Weights of a small mixture-of-experts language model, trained from scratch on English Wikipedia: 49.1M parameters, 2 picks a token.
Below are experts of layer 4 (counted from 0) of a mixture-of-experts language model. Rows are named router (the router's row for the expert), down (a neuron's output weights, with its number) and show model dimensions 0-159. Each number is 128 + 24 x the weight over its row's rms, rounded and kept within 0 to 255. Numbers have three digits each.
After each expert's rows: "comes before" lists some tokens at least twice as common just after its tokens as in all text. This comes from a sample of Wikipedia text that the model never trained on. Tokens count by the router's weight.

# expert 12
router:143139124098111080105143122175106136122114142108110115148136135112085155162147123107105164149144167103091089129126129175156117136089147143131121162067160093124126101151146142150156113140098182099120114135126121111143131109114154123109137167167081109128108110180114129162173113130145101110130151154096107111110095111084121134084116145149113144123070126116130114105135152107138098101149159078119134132122130125151130114177132121162085137129115170110119121166135111150132140152146139
down0:163123157127106127135128115134139129140092166132133120163129107169158148135133163122105131153145143118181128134128127127141142151099158133145116133229164180130096105115105144127119125083131112108152113139115117107140135163155129143067130089124124089062097139084130115101152123146146126097118150140126069094127094109098129126093129129102133122170128156124132113163136093130102128128133105127149165134132165129113130093130074121124127131128150128086129095152119136119106096159118159
down1:148177126128129144086161078147148117165137121083136075117093142132107106136131125130137129089143119097149127127128146147106094165117103129117193138117133116102117130116110147142141150127135123088132134144129129122134088126081103141122112122124118153176174121140153174128156127177116116182162126084173143116168168110134143085138141149126127120128128134129105121126155148135101124106116127118108130081132164137149139116185125108084136073123112155126093130115131137155163067128101130
down2:182126110165102106180096186158155131133180143113133154153122122125132127123130137131094124158127095097174126131122127127098146103135122118091130171161136101139121191116091129125156118144093105142133098119114131137144122136109110139136139132133146149126136117114127140129144119100049103113179134092137119103125119132096138165135133101114121152136090134127123129131126154158155129140123110129137133108121114103124117175111089137136064190106117113124123139088164122120197133097100167
down3:130138147088128087147209130152127128154144129126126132144130154114128125134128118111117152113069137112169133115095128136125091100105069151154114121138131178139122201136132135118101150143161062169133140128107142089125115125181143137158109119120084152130109128110137157117111128134100117127095160150162153147104097127114159155124127127104166098130145098124150130144136138135133147152111154130129063128104140129176140105101125123128069084133112122108133137126090125120133093126102130
down4:141116137125150132098141114113128150133173131142141138127132144159116127130150096107115147109122123106134126107104111127135139142120116143157168133178135143135123130150103133110136131105195149111103080125173130084094185121174204138129124148125147129113142134151111082065115127096166125086109136131128130146148094081097074141093136145131128062196123111167120138140083137107106118100138126120161136155123126124123114184107111127108113144125165141123138124120151127108130136133139106
down5:162119131120176138148111116114132139132092098110125120106132130133129135138116129154120131113167150120126133138104125131127125128122128118113152114115123158087126122124168093141094137113146128128136121156200145129179094101081133084045129118121198146126086116133133150144138134134125128132137112144126128127119164120129117155125111101166167073119154098128136111165176132141125136132110107153124154143136110125135173159183131121066104118144125143095135162085101106123174135069135111
comes before: " |", ":", " of", "ed", "ing", "ion"

# expert 63
router:129153146141130078137135179137112134108120189125109135148118136113134115142118154148173112091165156120156181155133143121139146135091131080139103134130110138075143113127152106112163121127134194137126102119143175138157105149124123093120119129132116146159115167152150161125110134153125119160154130087142154164096125132080085147103134129113119125151116144109161156126128123123123131120127117160136100141160130100162120097092121124123104152095190094175149146145088106104101083136121109
down0:133128078128129142173140105142132123109099113130197148096130125155099128123096163112152099154141188074108166126106125126119100133127093130136183135156131132131108128130075129110133113176138116130118124118120123078195131130114166131123176176128092105116119123135137103117096114135068120160123124110121117133109124142122124133104071133139116142131106164171151152126142147094127164128129115131109147152114111157097126146141149106145187127109127093163133158134160135111114134154139118
down1:137109085119115120173150146134099146132114133173090132134086098127128163116144121124127053131123095136129145142169138166109128134151115136133150106153130100157121134130078092139132194136117126141136132169158105094161133117162103105124105120148143122115139142112130102063107081131113115131092154131153152154096083129145116128135133135097124118151116138120218138119124074116117128117141119125125101096137154092127171130129127140128095141125156131127137130098111144184145162129150133
down2:122134117145099097123133111147148103145122160184105104110187173143139120107128174129115138121133149130164135097086093149167143108141075096127077110133090146130134121126129168168120147127122131140121139066159099127137125119101131139142125136120129120124147160103107103117128120098117080136116108112148104155121113118156150137114121127097140135162080130131103119133132148098197145157113115139142152166130135122126117126153129116101151170123135161092096126138121102177096143186176095
down3:127182115132138138163116170115157109104093120130123133150125134154142065112145092129149161116129143161138126129124096132103130130148126199127118095132067152142064155128130123128133130133180097095107137141102121123128082155120129107130199118140108089137091106128111086126134148101188123139122132147155123130136131125150092127132156167128080128132122114133148082136125150127134106111122133129162119141130127143091125143122146135157103069140135122148123109132097120157134086091129085
down4:145143133126131107104121155129118129143106078186131152152103143140095095106145063070155136125110127140131129110128142138107160121086140144128127141122136164161085134132152093120149163072170125129132149146140126144130067130090175112134117127138123113135118149135129131111100130134143107145097165118155172164130127118058082142137154139100111147138128133134123156130087091112132128132126153129122091132167103148086142171129096151125143148113094106130131115143139114127191122103128088
down5:179123114148142108110129134142158124103116127133139141015100130153142128130148135105128129080154128144141128127140128146128122106146153146131128122116083137140131100127122128142128147140134134117119101119119130155101127138189118141089118165120134173100140073098105172130118149114165137088162141160137175106126125163124173145086149138121099138131108106159099133119114144128165133174121078118108082146076111127129154104139131133144118100095074118135146136165122116127134134093128105
comes before: "|", " Died", "S", " 0", "}", "let"

# expert 53
router:149155178135130113174111102116154154113155154130167096123158152089116117112145149111163149109115070113135115177166140124158128111148088139089147130167134155128097153157150180152102105139111125102136096133104144141111114142161147121087093105102135134111148091179103129177138116125140099140084114129100112150138159099131115135125119128101136093116124163119133173083143143144112135085152114126094124131109149135126155111129146133142115174161122090088112114142121132114141091118166142
down0:113155102110132109152125144125095084130174113137176093111100170134150163129148103131114131135129152147099148143106159142104201128125159113085179133153082108148123158137121110141113131133123153124135164171132167119116111114090073135102118173089128128151102132127119156177125145136149116133125155092120145139113130157186177154125128112129128119089137167136128139147145068125142129097108125130106095130137114128113088126102162111085141091116111148135124115139122104123118123109085139
down1:128132101116111111135109119130121151142119151104093144116065124169126099102165138136160149130120128125114159200154175134098063185124141118130149120125129105163128169115127165117123132144142117076117142099148105192129110100148123124117157144046136112128106129109131130126161135137165114135119134135110186112141110128133116124127090170123145133138160063097113138121134082088133119132112132146140149135134152133084109128145126120127109108098120126146118134123137152165127104166126129
down2:100126146097128118160132156130109157148172118169116132161129166107122127127100127116110153117116099157123139118063119123192106087145165148123142102135130057129088119161129181126125124144089127112155109088130123121126123122116158132131118120137119142143152120087140089100152118132112116095131121100053097125143123151121112202109139157102146148149103117122142112122179155148124106143133141129117133155144147156127097127103107123131091141121173150143113128123162154142120148112156177
down3:138137108185126169084115139114185116138125112088130130117120125165160133128130161141109079125119133125103128165119111155129145147135130114169144154120090131114131132141096134130132165110148093130070143141115130116166118139104139111137090161180136102087158131110168159159128100181099134133132102153126162125060115102124153087118141117115124145160171110122120129138123072130107105128092148101099113122125097171148127133122107151103145102132150137128123165171129105102145087118126144
down4:147127093138133164118096108156112181134137124129135123144160069144125090135128132104121104164166125114131119108111105113124095127126154171142147076148107148107154144133155128125198086108097127104139146170140106150128084121146092094113115119127205151060153125127105124137118159126119132119164125173125116175130124129140167160118124153127110125129111153069130104132127099114127095173133131169125121118123112099106087148123152129136144134111131158120136122148101126127104130129155165
down5:127118158131075128139148197124099091152163156071105133133127105129112166096121122143152107134109124151158083130115107090134129172131101131119111114117125135159078136139126154117143139091112111147132132142130127110116122163141135150124125095100181151120107114155096181124134124086098141112120127130131145121131158133138187106109131135125124127134110138097128120093117141148090092120144151188171114115093143096201125144102115117145124154134160128130124147127111173168130121116127180
comes before: " of", ",", ".", "'s", " and", " War"

# expert 2
router:130148148132130089142131179141107129112116185127106131145109137111142122142113154142171120089170157132154177157129141129136144137090132080132103133124108135076146118126150101110159116132130195141128101128146172134154105148118115092119125132134124145161113165154150162127116139160119122162156131074141154160093119133073090155103139126111118120151116138105162157133128119117113128119122110163138097143160126100165118098100127116122109158097191096170145135146099105103103083128125110
down0:088062104155142180145096101134113095137094189110174122168154111125143141125121157124116116095130118110136092128168114152140103148087118127125176113149116126074139123102114113138164152143101131118126137128150148120129128124163131114120075173113135130152121141132110141177108135103074147086168099110139133138124109149126190134128105143142123102124114132129137111111115133158114117128125102129135172138117122118091154112109172114093191131182144141119131155115147115153105132148128129
down1:115170120157173118123146106124150136099140127159138102130134133147166111154119132128129130113106105138084136088110120126154132114134074107164147125107121136154113132127130121164142118135115101131104097114102144130111111091129160117169118133164151126245147076129125131123127118176141079123111122102137127084135136146141150120154142125113129105175155116151105124100141168113055071117138119123146146127127126144140150110137124124124117089129078135154129164131125154167094125121136125
down2:123131123160128126146098128141188156106121110118121132123138137200092095139136137112128135119102144128104130122134125135139106098125165125190133143148155086125144115133132118141153164128137063132072129130135132105132125089175125130133105130145134138091137086164099096139156111129133089128135133146126130143136106109118108131114142111104117101127110112167087074123130132164156138104175115142124143094141117129117121132076152099129163167093091079132166142133180123166151123134187122
down3:107159154090139131135145134097161136107130128113119149115149122137128124180105120085044120184144131118144134109099188139138102118154122128121149091135143124142125130134117136066153128153091159144146069095118136105099100133086111112143128155125129106160100116131063129126132134136109118120137131148133147053111124106114133149181121130110146132146129100136142131104141158186113129126130126112152117139128116103130127149164140132121128122199129162123128136118155146113187115145125133
down4:108083136085124090102090160122094149142126155136122144185121150128113176108062127150110124119129073149148132125094125155179152130132097138130134092128147141136122129157144146117134139131118140145118135107139161139127117129114117103116158114120115105159102129115143133113102126117095144191119129126103125109120120129062117155113116144129150176123134130124123118163070136121137145157085131152107065112119127078123128155137120141140123133133159165146173128204110101131132118132171147
down5:129119151114150128114114143123118132112106109083113138130152130143158128153138126121167133111107153125122108098129126132139128142122178105104108118138218115091129134124096137097120143092120129109120155096109136127086167145119128153132118091147088080118147135123117127138127157157129134104132113134128136129130134149084124099131188166137113147129140185152122108107206172139145162073126107108120111113193148137124123108128105156128142131123175174169151118138118112108104080099144123
comes before: " |", "|", "-", " ", " —", "–"

# expert 15
router:132150139140127084147133180137116135111121181119115135150118130111137114143112153148171113089175155122159179165131146120134150137085131086129104135131107138082145113128157104119165119134134193139132109124141174140159104151122118102117123133134116144151115172147151159127111132148123118154156135080136158164095119136075087149099128125114123132147111141113170151129124126118118132116131112160140095150160128096162128097093127118122108156092190096171157145141094112103107080131123111
down0:126135105095129125135137147170082141150128126132151070124122128128113133128110133135100129138130115128136128147095119134166128118129133139126086143128104147160097091140133102168095152143085149125125148120118097147131145188101147162098148120121149109126139205121119115093134128191108124131142131133118100115129117122070095132138075111135077135122179129136140152164109096144218131116094149128134127144125203121144124099108101122127142120103128126119089096107128133134138131143121160
down1:137132128125129129133127127129120127147144103147121126170161131116100111117132181141120137156175120128086127120137123130141149122138160129128197138132117182126108117145137162132146163110114101093085068115112125205123122120095146154086111074126126113095094135111142124128126117128138126132137083150127145119130127115133121146159134135101156160130140137125071124130121112127114128131091121132061108205119128112187142102120095141138100122110141104130106119128148167129139158078174124
down2:133102098136115142155138146136180120119152128144130130168114137089200112117111077118152122130137157138122080142170102111131127074141119101152115098145137135103137175149128032090156160117135125102134142125136108163126134121080129141142145169128104119112123158141137093160139125130134169127168092135122129119138118077118118130129107122127178105098145134110150143101100158140114120110123141135127162128134138116138116147116128171078111138128085163126140122126078156098126137145114103
down3:108105121123138132150110096140114143184132124128129115142094123142116116168152179129128121157122143102187130114128150128127100086125129119154160121126148102119148140166115066147096147172137104072118139115124161124139110186156156159108109153115080108109163113168155127107098120121143116093086119173160128155142123128134128057125120151151138109115160146133125124142144125142124135128131140093103128128110163189109123113161151139126110133142129106143078129110119127134087090078128141
down4:128140117130124124130137119110066129131142090159125125166148125167121133116125178130109137124174157096119141122124132113183174087104075129143157154127127104138143115123112083120129096128095145109143094121125140121136079171163131132111127130102153124123123125108173074125128143140116127105103115120129151131098124113132129209083114135131150057144131133116123174130158165138165120173133128132131127197141125116093127131095141124104109138124100147125105118118139112169149126126090152
down5:164137121122074142139092106121093127130136133142127085129077096129162137135068123116141158115061099156103120117135085112140143074119107133120120117136136154154142040129144127087153141167131127137165134131070138134110140139134117121131128132122124101083128130130131100127113174142083092119183131126096119129140135134115159140138156125130129184123155161133117165130139136119156124137123139128137143127146128042125120116118135119100156119138139169118136104136136142123169144106125141
comes before: "|", "=", "|---|---|---|---", "|---|---|---|---|---|", "{", "rac"

# expert 52
router:129140152160106145127115135134136112123138141099125163152091109113114135115130174106113131139118175157136155116141123162103158102092141146107165155159143099121117116072125119105106150103120162086141085100169099165140122122134148172103143133112097084140167090139146129118173156125141118097162080122089097123138108101151109146140123076147139148149167137167120141122129116092118098118154105143124163135120107096081116129123147100112126104134121156131128162091142156119165101141185127
down0:088146138077126148127131149095146151105105101189119155113133134115107093121154107160117112140146140131138153126171092166092115155086137186144107139130140122099130145128144156143142131132143161142108138168145149063147096079110121130129124167125162159120142166118149077165147093131120148137095127134131154093126145140151118099124170120121123130132116098088153124127146157105115128127098134111126107173149109142075126160104122132120155094143063112129087121125143105140141098128103113
down1:123125143106168100132129098115096114134103167089105150163131119139146141110128131111130185108120065117111168131169120123086111130113112118084129096109055095120170128161077138150128135153148122100129130164166141108133148128116145134179128122149139157108131124136127098112155130136097132130123131157142128158127136117154145134120126126146095136115061144130145122132095156156102173131100120122119121132130146145186089104102176127090131134128109092133168100110087160146115117142118157
down2:129142134082142116128105126133084095109114117109120162163104124146135126123129113135097126123122079089090150114162079152091162183126117099111160137144144133113164127107128122137128120170133123164146131154157130138080120144100138110168100170129126110119182127121120078080140121143168163124097102117130128110117210145119110151121151122105125138111082147136129132142120177095109135128162105138099076133129130123141128144112184139138109128107107152124134109141177126123121161144149154
down3:155144126132174126097115097125160127151140131144141112140129147113152103144127109125150107098090117127173137117128120151138159123140123111141098128126139086124131174177153095116121067133112148135127101128101126127134128132168114087109111084126110124084138080110150108124140131089117102169160165135179126145121151131118100135124163129101111119123105135152126130156149147101176126132117087160121128119096176113156135120142095107130144171128177126078154124153050158091172125117122126
down4:114145136127160126152150100119085141151157066127099174160124175124113082124173128125134215133126143160091109135115141095104129101103129115131071142059081132142160147123140157157109132106124144115109168124100127121121146078115177178136138174141123107118109129123133114160127094152120124112092112097111139145134178110115135132125101122133148182117090117166126132130133152098151162128120125133158113134130127155107145111130130120132118105125140134150137136135103112113145116129116093
down5:142094121144144131144113124129122103144111143127133116143183123093076127153106145147115110109131130098133108159138169138135126094070107074130166119099109087122148155112101087118147130146127138130148110127164080128098122151161161098115132132150092125094162126154127123138133160119136159088114097130128154109155129111161146105130160105120098125177143150130126144117102134141130089112114149091154152103132120131137144171106153130132117150074121169139129187079132151134144073132167089
comes before: ",", ".", " of", " and", " in", " were"

# expert 51
router:132158141139134082150139180132109130115116183119107133144115132114137120141116148135181116086171161130161182161139146120136146138091137080128105136133111140083139121127154105111160121139131197140130107125139180135155102151124123095121126134133126143156114167159148167123113137153130123153151142086136153165093128126077091153110135123112118130141112147107166156133132118116122131113128118160143100153159132099160120096099120118125113155094191098178149136143095110102105083127124123
down0:108128101109123153077134120203128133117120111128130111137123117148118163164134134125128106086106125080131153128107107141142065138104166117157163112130139126132136184162109144153140128109126124063090176181126133100111149174146134124137079105096122069102142166146134144106153100126097091134155124114166125113114094124116111081117133133124136139149138133124130096149127131119121132114122095144133118141118143138113129131127145129121167140138134115114194123175137127172117174101117149
down1:106123136176138136099126126102130126131113129101083125120145154133090140189122139114094175129125157095129116109131188118118069136128133131150136127115158132067144129128109130139129121153136124153136132122117097125117104169148169125148123115125125131168119125150157157154129092145136148131131184110122091137151112092104176167134112153095098163127112119135127112132138144165127118130111197142131165123119110164105114093116136123141129158128081115140085123110121174113131113074115065
down2:140153128137146128073114134139111133104129133122136130124142168130073148165106110172110131123154125133138153124162136168120133127126113182136094125084136083113141181083112163158148125128139139113125107101134109128161117068092118097085115129128156136127169123135147178098132107131118130107113155121115138143119120153164120111127121158109103107174099055077134126124092146170147126128133078132136128117139076109129140128107146147129156159109132069125174145139127130115151132111137139
down3:102135168127160129132140146087164109124124086092138126141133116166138128118114155109187099131195127174128120123134136160113148146117147115127102120164116106132116143128187101130131132103124166108126053154156098137123112140118121111115106131122120093166125201135123128120104151133125100098185132143127115136139136161119111120156119163158102119103104115153123150130099124088081132127149112123124110100101150102143112137138161156119136141123162111119137163129160123130073068129103108
down4:136131103165106115138109136135128113111167098126155094129152150153126125138123125117098132172128127110096138114101094137125128112126157155148127126133112127078137138086125110127118120174102152178111143124141125146166131128133092136126128072128129135139171152122153130120141118131062119136127139125115139144164113126115137095129122088216137107100132199127128059125108147128162122111125142098095133089145146129122123149131073118123120093128144145131112115140097218122132093135145128
down5:159157160121153104164150138070131141128125121137116127136129135120137125128122142112184143141106132145130128105172111118107138145116148132129113126137126140118095148109131129129132139137151123153122128100113136128136132157162159124125130126163115107136099054137117073110104134120118102151080128149158159139132098119158172090154143101133087133166094114082109083136151128065123144121119121126118102132100130154125109079121106145129174133129146100130143119104159126193105193061098147
comes before: "|", " |", "\n", "-", " ", " 0"

# expert 31
router:126148140137124080143136175142112132110117186122109129147118129107137117139119163144175109089168157125157182156139156115135148137092136082131109131130108137075144117130156108117164120137130196141135107125139176136157097156122116092119126136134116134154112169147141159125117131155122118155155141081135161164098123130070086150103132121108123128148116139110164160132132121119127129113132117155144098142153129102163122100096119123127109149099188093178146150137097104106097088138123112
down0:095162144120123103098167186141131123115126070099132124181129104109121128146128135082141078101140087151126129126088147175143124120182149141122126149108137116167114160129136154161143109111129139217118142123144146127110112121042130121101134142128128127099107123135156097092138117137138122139107127193154132141100119091115120134126126141122133131140163141126147124143146131120109116200129110121107124070117112127121122136132124122123157125116103152142118088175121124106135135127132151
down1:127092170102133135117138127128153119150129191128105068162131107131150128137121114111090121179124151122129149053135109159109125124122111126127143110135128068109127132148098124112142100140129123128127091139127146127124165170129135124118147131150109108137128127129124143172149118127104104068176103111125100107078124129138139131143125118154132166141128117120132134155122172110146123117124174109122133196123121131140198105140114111115129138155091123144168124118155082209119109142116132
down2:124167120090131114122140143096094134156118094128115127150206139118091107151080130129139128157131119117109140095122126124136138133124118134113061069097150123131189146127132082118113149110140129140118085177113137110149118163124138079089135142140127141125156129168140160128126139130170179039140125156155130135134121132104125146068128101124133137122114122142125115136157129127132179129118115137146143143127117132159078122131166142121106123123088169111104125131130107162121122127103128
down3:101112117128129114120126116096069158140114127102119121140150185142125131092122183093117081144147126073155121124150118137118109124145117115110187115109112143131185094132074132104122127127132117122135138128126144127142124143095113183127133145121119127167162184143159126143110119130080152146133104121139165144115130094081120117102099141174129201127113146108131102128119129116147150100125130091164121129128162170130116154129126151128077143116135136160161122135125101159098155157092130
down4:128093160124125139110102115147125128118125146139119117137139179128112134160153104096178126125162116130129043113145139131130089125128098130129044089121117168133119097120113157112122129118104127125146112150135129119147141123127128144089097162126127119134129101127190137126137125168128111110103143106161137073123132123129102129121091130124163130125116101129123130112162132149140129166120123102121115091120084167112123157146089118153151128126132116142145202135148167180156157060150124
down5:135084125129119113113121147146104118120110130107122130156168119101141142143106143120055084132160156136134126133126157151160125116081124085078135156148137118100095081127128125149138174127125147079141137132139106126133200133128141107126117132123129121152168206124110134156113141143111161108136100102118160092143136140105159122142115128134172133132101142136106123132090146117112101128133084121127127096129092125128095108114151126128098123205153135144142191101106118122111153155117149
comes before: " |", "|", ";", " ", " 0", " 6"

# expert 20
router:154142163158104141124154127133079159151148129102143160123113122123141121096125168150122159137137178125148138164153122099126107125093164127114134149140094136092139097109170119158109101097144138098165122151122097125144121165143142142116138140094142100118145108134136095107161112112151124099130099107102103122126178114116096133101124089078169149135151112171108151101115119142159111145141091147118148123126116086152122099134091121158082164141120157088100122141122123081140076085168147
down0:137161125128105111137174104121136124127137124102129157155090128131115137125117170131066157110136136131139140121114132100136124147151133126146155121143143131123093117135166131145142130103139127130137101101144083161096109121098128135133159137178119134114117145160146075155160108150128103108161110109128133167067131133128139104154140129125128140132117141116133150101204157143179153070111123101078148159135075174137130102138102099113126128157111153060125147143132098108101115071136118
down1:135111130127121133141096097163116138136074107129111092121119158138093100126116140123132128082129129188095130129154141131110056129134123136137128134131121139128140156130146138112122172124166126159135097091135121127144151101134169173108128173136144140170136119125198147148123090102122153058126114123115136149078170149061082133174145142130115110118169146133111122136115128156108097150149132113142134134146126152143133113127128133123103113140133092069118140126094120159099089139113145
down2:133191140141107099115141115186152127093099086144127147114157129122101107096144094119139102116134128178130128152107114120146177116110118097141114178130148161169158111122140102120128137067129123132118129075113159146094152123129117129224143137145134129143071134112110135141137117130115144135158176140129138124082133109114115125122111117131118134131084110106124118152126118149161082173136104109145149139127101091123126127070127147131153132168154124128132120127093102143134162103137128
down3:136157124076148095129148068114079118130137111102122107138153133115131133141138121155130133127149133128163140128142155100150156131124158112109102138165165134129143150172134098095111142068101128150117149167112160182132070158126106131132114144124124130113135138122110081125129180115096148124091126127151095127104095157191104127134172116108134145114177119106124145109107085120139107107117105131134142095123123182133131124172128118149133125121143109152117121150130122140167156052122130
down4:161130132129128212124123135121111114121144165103128123130125141139132100152116110120124147120136102124104091108128159127096093147065182121114146134125131133115122149074142131150135121140139100093125125150109134131136126098100204142127138124137116150138069108121138158140128123097149181130125145077106070161160123119136143187075132135111167084130102138087114126156157169142148132129143110126121104176124111112163123126098125111118137151087125112125144150145139151127154154126122103
down5:157114098107111123127099165135105127174190128115077050143127122121129145118173142126162110133131139134128132150131154093167137180102113117117121124123158139146125147173119086133127108089106141125140116130126137139093154101183184112148140181087092112141116111122129147110137132057158094127102127162111141133134075124126108164130111103110109108166157118169130139159092135118120118137129130166137125127129115126161126122128115114124134131109121105140139115128115143142189133097133098
comes before: ",", " (", " |", ".", " and", " in"

# expert 45
router:132151145142131084147142181141109133114120188121109138150118134112137113143112152143170111092173158125152177156131141121138145137085135085138107137127102137078138113128149105111160116133136196137133106121146181139155100160121120096120126129135117142149118174154143159126114135153123121157157128084140158164099130132073090155102134124110119125151114134110160162135127122124117129118126113158141095143164132099159129101101126122122108157089194092171146137141099109102105087130124117
down0:108127189073083122120113132137132130170172138121136129134121080156127121148122120102153121129135112143189121163140078091153169114119119110138118152127164151146123111158131189099142109138147121110135124128134167115125124121133153163121083116123115051128084136103099132138136171145134115117118130112141171147148143187130091153086150133135162112137132125126062082142108135131151123115134107133126125124121132102137127102129135115120105103161142137127130132119104113093084133159128080
down1:116136117114133123162125125182131106123126086135135167157128129130082079113121140101132136078061138076127117131135126109128135089110130131058093131130060133108156127125119131162134131123132101072136131121115123153162124113125172136126095125134143141172141119151155154139111106150124113135142111112118142152146123121116153173118176129136158135121172108185129132110162106129103132113194137131157172156087095118111130120131167104119128114117131129109126164118171128125128118103114157
down2:129096106103154127141136148132163142141066082128116128088106136143132104178135130113170165116137102166146105111131144180106127125161184188123129146122164133124128109151127131132118126119121131104112147121164122137128114118139128139103123123128067131115133111154109156141120116126166157128044144137155131130128126100151112145136143147130071124134140092113122137134148085082148101143121118128119179089136054115121095146129127102142136161105135112147127126123131159126138112066146134
down3:126136127134165116124120151137133131124132102106123125113134130169115138105126088128135127132179127118119102129128131156132121128122137165153131124085092103121129132118115134129125105164111131125133158111081118106144127208133126157121178114100112121134137112130123127057113072103140114132153135183128168092137125115133137129149146128125114122121144145066162134125150118135176193138160102160116127072131123128129157148186149109132120162122160107122123133129103082109106042127130135
down4:171126110138121065137187128122131132129069128116109183098170111125128098128147138148120144168214147120124141132128125133139121138112140131165109113126073144109126136092131097144154114126169129172134104162154139117115107110130126125140142141145166128125124130159130083107107131118128127123113175067144097127134097140141116137171131138118128124125196130123132169107101121136127140119128109114129128121137115138166118128087139116095140144128135108128110045104126125095107143122145085
down5:148120112116130143133141149132124110159107142129127112129132147121104169143130127128138150124097131146132178161136171158115116123104125093139055093122163155140119124122128133133150129177103082182101095107154133128101087140095156100119140132142167118140177124101140122130117148107153140141145130125113115118111120149083125132108214133155147123114122104124147140125131122042143111150074129109173127102129125110122143122154142102130128152142137103128128067135128144172111104144122078
comes before: " |", "|", "|---|---|---|---", " Occup", "°", "|---|---|---|---|---|---|"

# expert 14
router:097150158099169086145124120092103095095130165151143105119155159099130117118136120094161152101114147116159119092142164135125110131081159157145130126128121099146144134176155097106191102125156112113140104166157150121134152112120136135160159136138138136115131128168124112108113100100131131085141118139127144138139128121084103105150133162103138096088089164082124159122146147123111159155129172128065150154169102104118121155129143117130144176084105114109086102135141122112134136115136147
down0:143135141159150111115099109101146128132134098082143141112127115110147077117151122117125153148086133146117125125126155102154074161189136153110149109130123130104152126079142131129144121128121128128130155122152132134117123088119122159142125086132139117118097115152150091120152129181133138176135123111080123174088134123120110114113180108198139115117137127059129136086124161137129112160122143131143140127115132126087125166072154156129051138132137135170134163135133112098145118126122146
down1:129138125144137121148127158150123131132122158129128141115109130128056109137124115143130110095131146077128153143130136130137100138133104146124110102132151118123135139136119129143112128110150160111169141116098129149130055126114112119161093173121097138101125128119123140200151063104101099167124135138092110116120113109146092128093130160144111164129101116155118150144128123137146142116133139136136103149163093122117105120066165142065146172150098141042130159165158124134137151129143128
down2:083111104132156114201141123105128108156114130171126073129092127127074131152124152117120139129132133113126152133145128131118117092136168133195124131165109124158192122134099107136127123120150138120121129129116131139114134141129108130114139099133134137092147117125146140162148155103132130142150100070120140113145071133103148153095142068141155141111130161084139117107132154133080142123153123095139082096116079132118127127137101139112124118123139162137145200083144129109138160149135096
down3:130086135114141101150171115091104100170164103190130143134176107127123138147121117156130124117127115116190120108075136129139099127122103082127135160171128100141115124121130067132098134137109154127111121133117149124166129125131111101129109127141130123056131139143114131151124101128111170113201147120149136116128153130084128126113140121103147150147127139170153134132159111166126088110139103111128126149140097107109145157128084128111099096127094145145171144149104136121171171111163121
down4:117117094133116109122131148121114108109140132121120149138090111170117113130161120086138162111132131114126107154128134096102137103115159068124119160135123085129120150149084131122130149157108144148128126142168118126112128126134106102129137132156133165122182100109138130134111123138083076100122128120166148155127094128120130151068172149123136126143175180121111140189186095108113136147131125132129127118131064128138161122147088179150116126094131156125186159108113119147098137128174148
down5:168120174121122138148145059145097161127127146120130137157162161125132146133149079141107120100144106092119118158164141125093126129187122128128155090130067123110111153103150127094124154096108117137151126132081143135138127175127149108074131132126123089163135092153138068106128128130155131125149131135133138145118164107139121131146160158116128112125061142103119111117106120140135147098177125066127101095161104117137099113157072127133122148143147128173138115138120131145129140125130134
comes before: ":", "-", " by", " of", " /", " zone"

# expert 35
router:127193159096082110165108147154155119151147167090119104115075148166133125136152172133096151131113135152128132113105117156099112170148107141121155179147129098121104104117111152151106114121124120099123069102119106132104095160153158148112123113148141156123162119150095110148087120108132105115129123108151110142129097117150132118117112103092127123164149111150137102104102139121145105088157112111125155156127149091103103145142119173130115126108156128119165162103143172117166156123182139
down0:176131099109081134125155154096083169152134145115139113121046157161145146151107148155122147131134157133123133125163099064143079158159145133112184144124130111123123127101168118127129132093124072133096130127110153124112111117122128086173151108118140144123148104133110124154103121132131095127091130099098104145107112118128147116145154173089176129086143136143113124142082133100146136130140161083110136108138132135124084136119118150126161157172153131136128146129122113120124130109172128
down1:147103148135154116128136107086105129158142093132120128131125132136170127129133153133118162087159141193099115153101090152123154128160136121128165126094130100117114150126136179128108108098154144115137097149140122084107125088154064136135140105169151128178117159108104150154123101161132090135108129127139128188072116143130126110156104128126156137120104124098083117137124077112126125122118142135123126141146148138105161128128146129132134100187092135123083105124138078131175137124141083
down2:137149140125100137152149101130117122133117192093134101129147082152128132119092114128148119101155155108147124113162133189129117119086131150158119102124164131050128123130130122124126167102147098143102115103125115138119133124105123068121122157146120170145125127123141120092129142116112174143137097101122148133119129121114144132162113129192120122129149143167123066160123161129093129189120136123138166141132121140126137146136103166150081127103143187074100127118128088143114131155109125
down3:119109129136130118158080167159147114128131145091147127139130124124106130172123173128142172131096102138142164144137183122170109126120111131112137146130144100114120149140162119162113112113100139133145165148116095132125215128106134140138130101099109137150126130187147125113140125105130081126134142129128137096176070137138091133127146122133136110123119106130117131044107134148130103166121148132135095154113096118108133114142051133155121119096076153151134123075125129135110144130115126
down4:155133141125142123165118123130124147115127160107130153146088129127134161114130167118150123156179153087101145119129128139127138120126130124129089120187124095128131128090124108106078058129114133126167120122171124129097124135130139182109123191100128099114129112110131123125127068145164134135126171121142131148115180126077113138135088128091132112113132132109133113117142239143123144137137148151111103108115131134186079130092146127126166111109128121132145110132127129131119131115121126
down5:120093126128191150134089162130140137135124129150103119041179160134118125128152083185173131171179132108113126114100151136139130145146148136167123087129122147141150117122109126128113124148148119141141127102149131136122117093133124094142119120141103144098176148109112114160122125124160127089104159196130123086123128115114130131099142122130092084135095105123124133100134103123133101180130154088104129164139146157086137148101160109132138091140125130132105127129160078126128134138113108
comes before: " of", ",", ".", " and", " in", " to"